Below are experts of layer 2 (counted from 0) of a mixture-of-experts language model. Rows are named router (the router's row for the expert), gate (a neuron's input weights, with its number), up (a neuron's input weights, with its number) and show model dimensions 0-191. Each number is 128 + 24 x the weight over its row's rms, rounded and kept within 0 to 255.
After each expert's rows: "comes after" lists some tokens at least twice as common just before its tokens as in all text. This comes from a sample of Wikipedia text that the model never trained on. Tokens count by the router's weight.

# expert 49
router [118 124 115 128 165 131  82 129 115 151 110 100  98 143 151 141 132 140  91 106 155 137 129 118 128 124 142 135 122 129 145 158 172 137 121  99 132 109  95 123 121 106 128 103 174 107 140 134 176 123 138 159 152 156 175 137 111 109 150 138 145 130 111 115 127 104 126 137 119 145  92 167 132 176 133  78 119  83 155 139 131  90 135  70 109 116 166 147 115 129 107 137 153 121 123 125  98  94 138 151 117 149 110 146 140 114 176 122 120 105 118 106  83 121  86 110 105 134 172  97 144 146 104  79 193 146 143 133 111 109  97 134 127 137 110 142 102 142 103 120  83  73 142 103 160  97 175 130 159 129 156 129 108 139 110 157 124 133 132 154 123 110 115 149 173 105  82  89 128 155  76 134 116 112 187 134 123 135 135 128 149 140 139 128 121 134 142  80 116  98 118 120]
gate1 [ 95 151 134 137 108 156 138  96 135  82 127 146 132 113 135 190 155 143 139 105 114 141 170 113  95 150 147 127 119 105 145 113 148 107 130 118 122 132 130 144 140 124 149 126 135 114 103 134 150 145 155  76  91 124  93  94 154 131 121 120 126 123 114  75 126  96 174 138 140 114 117  93 138  74  74 155 135 129 130 110 100 158 137 148 144 129 105 112 185 117 115 170 177 141 110  94 150 112 133 133 136 125 111 170 126 113 139 132 118 129 150 157 114 155 125 124 120 157 157 109 140 129 190 120 119 126 131 133  98 187  90 132 164 128 145 141 128 115 119 156 112 180 120 149 126 104 171 124 142 107 117 159 139 150  95 142 124 105 146 143  99 145  68 114 138 156 116 128 139 160 136 152 119 101 110 139 107 143  86 116 145 168 152 141 129  90 117  82  70 165 119 115]
up1 [100 110  92 129 116 121 137 136 128 132 117 131 102 143 137 158  90 135 131 144  92 147 167 143 101 157 111 124 101  89 147 112 149 115 114 118 133 136 110 116 143 121 101 138 101  79 111 164 109 156 138 123 152 111 129  97 160 110 125 132 122 150 109 142 120 104 174 122 166 162 100 166 120 150  96 101 121 112 103 123 145 120 162 120 134 160 144 160 173 105  97 148 132 156  74  91 127 145 121 149 168 122 109 165 165 168 101  87 117 146 149 116 163 145  74 133  81 165 156  96 128 117  96 141 127 119 147 167  96 146 119 170 137 116 144 152 113  85 129 132 140  99 113  97 172 111 123  96 124 140 113 135 131 127  93 137  89 160 170 130 125  81 122 118 126 140 111 148  92 111 169 112 116 130 148 138 153 140 110 105 123 192 154 138 134 114 100 100 157 102 148 122]
comes after: " |\n", "\n", "|---|---|---|---|---|---|\n", "|", "|---|---|---|---|---|\n", "0"

# expert 0
router [103 124 118 129 152 126  93 109 104 158 106  83 100 125 137 139 115 115 116 125 166 133 118 153 145 106 128 144  90 128 144 147 165 120 129 114 111 117 116 134 128  76 176 136 150 111 116 113 153 102 131 131 121 130 165 106 110 112 151 112 130 109 108 110 116 127  80 144 124 155 129 153 125 187  95 111 128  92 137 146 104  91 121  73  94 111 169 176 130 110  82 138 119 122 112 139 112  93 134 127 119 138 109 132 127 109 139 111  94  77 119  87  64  86 124 106 149 119 140 113 120 147 138  68 169 129 144  97 114 109  88 122 138 129 134 120  95 118 119 129  70  87 163 100 139 127 135 140 146 123 173 137 123 168 116 115 123 119 144 141 149 102  90 137 162 146  92 114 137 186 126 136 127 109 195 148 108 154 130 114 145 114 139 124 108 147 150 139  91 107 110 126]
gate1 [145  94 136 191 170 144 110  99 122 148 189 123 134  72  86 141 143 141 153  92 126 116 137 137  92 121 107 131 115 109 125  81 103 133 134 132 156 156 172 147 116 132 148 145 128 137 127  74 136 123 121 108 132 133 135 129 135 133 118 107 138 144  97  92 118  78  95 131 134 125 121 112 143 127  93 142 114 114 117 119 108 147 115 158 168  97 118 151 127 156  84 110 139 118 118 145 143 119 143 144 147 128 102 140 150 128 122  94  82 115  93 149  78 138 113 122  84 146 138 107 117 124 121 136 150 112 162  99  91 161 149 158 122 131 145 153 134 112 151 110  96  90  91  69 120 111 107 130 107 124 123 129 121  97 143 137 120 120 162 131 148 149  67 160 134 159 112 128 105 126  84 164 148 123 121 105 142 118  82 141 135 174 158  97 138 105  72  84 115 131 130 155]
up1 [ 96 127 106 152 147 135 115 107 105 112  93  99 161 135 125 134  87 158 101 147 120 130  96 137 132 123 143 112 107 128 119 140 115 129 142 149 130 168 145 128 124 139 126 150 158  83 153 169 125 121 117 123 115 182 162 133 139 153 128 149 113 147 134 150 144 141 152  94 102 103 108 125  72 151 135 131 140 141 139 113 110 135 150 192 117 132 107 135 144 146 144 122 126  98 128 143 104 146 117 106 128 124 157  81 118 105 110 126 121 118 167 109 151  83  76 106 133 164  98 118 177 112 147 114 108 158 129 149 118 130  80  89 148 170  69 136 109 171  96 119  81 138 144 122 194 116 133  80 156 145 153 125 136 148 121 133 130 156 104 125 128 103 145 124 162 178 106 136 124 135 145 163 140 142 155 133 154 162  99 104 169 166 122 170 161 117  87 148 127 124 141 134]
comes after: "\n", " |\n", ")\n", "\n\n", ".\n", ")\n\n"

# expert 39
router [133 137 134 122 150 101 118 113  93 139 115  86  81 112 128 143 109 112 110 140 139 107 140 124 130  93 128 140 115 118 136 120 159 154 149 139 114 113  91 127 133  97 183 126 142 112 122 150 188  87 125 130 132 147 143 140 136 135 137 132 127 119 106  62 134 122 106 133  92 178  93 111 106 172  88 143  78 126 140 147 121 139 125  96 110  86 161 168 155 112 117 158 137 116  89 160  94 118 127 145 110 115 101 125 120  89 153 101  95  98 128 107 118  84 102  99 136 127 131  99 119 122 114  74 162 137 134  80 112 143 119 101 144 116 146 128 116 126 115  86  82 114 173  90 151 117 149 109 114  90 158 142  93 119  96 139 125 121 126  98 123 101 111 159 159 122 104  86 113 133  64 119 122 105 140 123 130 185 122 177 146 131 120 109 120 113 133 112 112 120 110 116]
gate0 [133 135 127 133 136 116 126 139 156 126 138  92 187 133 145  77 128 121 121 152 119 142 134 123 149 114 115  71 119 115 136 143 121 180 167 123  74 135 105 128 130 119 137 131 123 115 116 143 178 113 127 138  85 137 101 122 111 106 103 125 159 124 125 132 152 158  89 104 148 120 135 112 144 136 103 138 126 161 156 129 141 106 145 126 138 115 119 159 160 125 105 103 132  85 118 140 119 124 124  93 172 134  88 122 136 124  96 118 135 128 135 110 115  64  92 100 113 133 157 110 140 149 147 116 131 144 139 138  90 100  88  93 148 116 145 163 161 194 126 180 128  60 117 112 111 166 118 123 157 131 119 143 144 120  79 122 139 110  77 154 115 118 154 147 163 175 116 128  84 172 158 135  91 125 138 147 140 175 160  98 143 147 117  89 122 159 132 128 111 107 128 116]
up0 [108 124 130 118 138 116 126 129 112 119 148 130 133  88 132 103 110 138 135 137 152 138 137 107 109 123 139  74 135 111 148 127 180 113 140 137 104 142 110 145 157 102 118 166 126  99 127 125 154 111 105 108 123 127 164 138 112 106 111 141 123 131 128 117 150 115 103 151 104 160 129 152 104 150 111 135 124 101 175 115 180  98 138 141 172 174 123 134 154  98 125 117 117 144 115 107  80  99 124  83 144 162 136 120 126 151 120 111 129 144 118 122 148 113 176 120 114 102 132 106 132 153 128 125  85 129  94 156 104 132 132  61 157 131 131 143 104 166  93 163 121  70 110 142 107 169 100 151 177 102 194 111  78 136 130 122 106  81 186 154 138  95  85 151  87 147 139 149  96 154 148 132 138 147 140 146 156 152 120 130 113 180 107 128 128 133 115 173 126 114 119 108]
comes after: " |", "20", " the", "–", "0", "1"

# expert 58
router [127 105 108 122 150 108  94 133 128 158  99  88  96 141 103 126 100 126 145 120 149 126 106  94 149 106 154 134 122 126 101 125 151 144 155 149 135  99 103 109 148 111 188  99 113  95 148 138 138 105 117 140 130 143 141 123 142 134 156 138 164 133 123 116 134 145 137 170 120 128  85 121 127 138 123 103 108 129 154 162 145 121 140 111 113 115 134 158 138 133 141 107 139 148 129 125 112 121 129 138  72 122 120 129 129 103 144 129 129 106 110  83 113 104  77 111 127 133 143 133 145 169 128  63 170 167 183  92  96 103 107 126 150 143 115 141  79 124  98 124 113  91 142  66 116 131 150 108 171 108 108 149 130 135 132 157 168 102 102 137 180 128 127 159 179 134 102  51 143 181  80 139 135 139 150 142 120 132 138 126 119 110 156 141 115 122 142 109 105 130  64 146]
gate0 [160 129 124 113 132 120 152 175 148 152 123 137 133 143 101 115 144 157  80 135 156 128 154 149 149 165 127 162 185  69 123 164 121 135 110 108 121 112 119 108 130 133 102 117 126 111 110 117 152 120 129 162 147 104 100 155 117  76 178  93 131 126 137 151  88 183 126 108 104 122 162 134 183 112 171 137 119 103 181 119 122 109 132 119 148 108 117 109 117 147 105 106 126 165  91 165 176 112 128  94 101 116 111 134 138  96 117 128 116 121 138 118 120 129 114 135 111 110 142 139 160 147 118 119 145 121 137 114 129 104 119 190 121  98 115 104 137 120 139  86  95  69 137 111 131 152 188 119 139  74 100  92 149 125 107 117 121 111 106 115 122 137 102 144 129 100 127  99  87 141 150 162 178 131 118 155 103 146  89 145 116 105 152 123 118 141 109 126 150 117 111 112]
up0 [101 157 145 148 114 187 102 114 129 112 108  98 121 134 152 127 132 115 146 110 123 155  72  98 134 113 119  76 118 149 138 104 161 122 143 135 126 120  87 158  94 157 132 144 129 147 112 132  80 105 145  97 133 136 130 143 119 162 109 143 124 123 104 112 177  85 134 143 129 145 110 131  96 140 112 100 138 121  82 171 100 126  98 131  95 171 127 166 149 115 155 132 126  79 158 104  31 110 118 150 112 118 144 113  94 152 121 162 161 121 132 139 112 120 123 103 150 127 129 113  94 111 135 112 123  83 136 124  94 117 122 100 137 184 136 111 131 160 121 188 163 168 143 113 118 114 113 144 102 182 141 148 131 140 158 116 151 142 145 133 148  96 158 122 142 135 128 125 170 105  96 125 120 130 141 131 154 145 167 101 134 137 107 139 164 118 117 140 123 142 114 159]
comes after: " \"", " a", "==", " the", "-", "==="

# expert 31
router [114 114 118 158 152  99  53 103 125 125 130 118 132 133  99 141 145 110 133 133 162 161 106 137 146 121 142 114 110 154 115 127 148 151 139 124 141  80 121 120 108 119 171 129 191 111 129 158 130 123 118 162 106 150 148 165  98 127 141 158 141 110 132  97 123 140 102 133 107 164  81 130 114 134  95  81 125 130 177 153 117  99 118 111  97 128 146 147 122 146 131 128 133 122 126  95 121 113 118 111 127 132  86 125 115  87 125 122 142  33 152 109 127 104 119  96 122 136 133 118 127 149 144  77 161 161 128  97 116 119  75 140 136 117 115 135  78 128 133 121  92  88 141 105 171 145 135 128 147 100 147 181 129 117 139 111 142 105 114 119 158 114  70 143 173 119 117  54 136 119 110 154 115 125 174 160 133 147 143 128 132 159 120 119 126 115 130 114 122 131 104 126]
gate0 [127 110 138 147  95 101  94 144 128 124 150 126 145 109 123 104 123 112  87 114 100 149  81 144 120 158 106 119 134 154 121 167 136 113 113 118 133 129 187 124  81 130 134 141 129 112 133  70 113 156 132 159 160 110 147 148 118 110 171 137  63 144 152 102 120  94 141 128 141 124 136 126 168 178 136 132 126 126 166 118 131 166 148 124 129 107 110 159 127 155 147 127 119 108 144 111  98 125 151 121 124 123 109 140 123 106 190 130 127  99 135  64 122 110 144 119 122 123  88 121 147 129 136 122 159 194  87 161 155 152 148 113 125 140 155  94 119 125 130 130 134 122 119 110 164  92 101 158 119 129 136 162 145  97  99 164 103 116 101 119  97 136 166 129 162  79 112 137 127 113 135 107 101 111 142 104 125 173 151 119  96 131 140 175 137  70 147 135 141  80 127  92]
up0 [122 100 141 145 125 104 105 139 104 145 136 118 136 102 152 105 149  70  75 113  95 147  89 139 130 163 125 158 143 149 123 161 164 137 148 141 101 102 166 109  96 131 127 170 133 116 118  72 109 147 105 154 145  89 151 110 143 141 187 140 112 139 138 115 121 103 128 133 136 145 142 110 171 186 131 110 146 120 146 132 136 178 144 116 129 101  94 185 117 148 143 128 128  98 146 135  67 141 166 119 117 141 116 112 117 132 156 127 127 111 141  49 119 123 148 105  94 123 103 135 144 131 104 127 162 186 119 146 150 145 143  99 142 109 136 100 125 124 117 150 134 138 128 103 159  75 115 120  91 129 108 180 146 119 100 150 102 139 106 120 113 120 140 132 158 112 123 116 118 118 125 105 126 137 126 123 137 152 156 116 101 125 124 174 144  66 130 107 143  86  95 136]
comes after: " was", " he", " He", " is", " and", " also"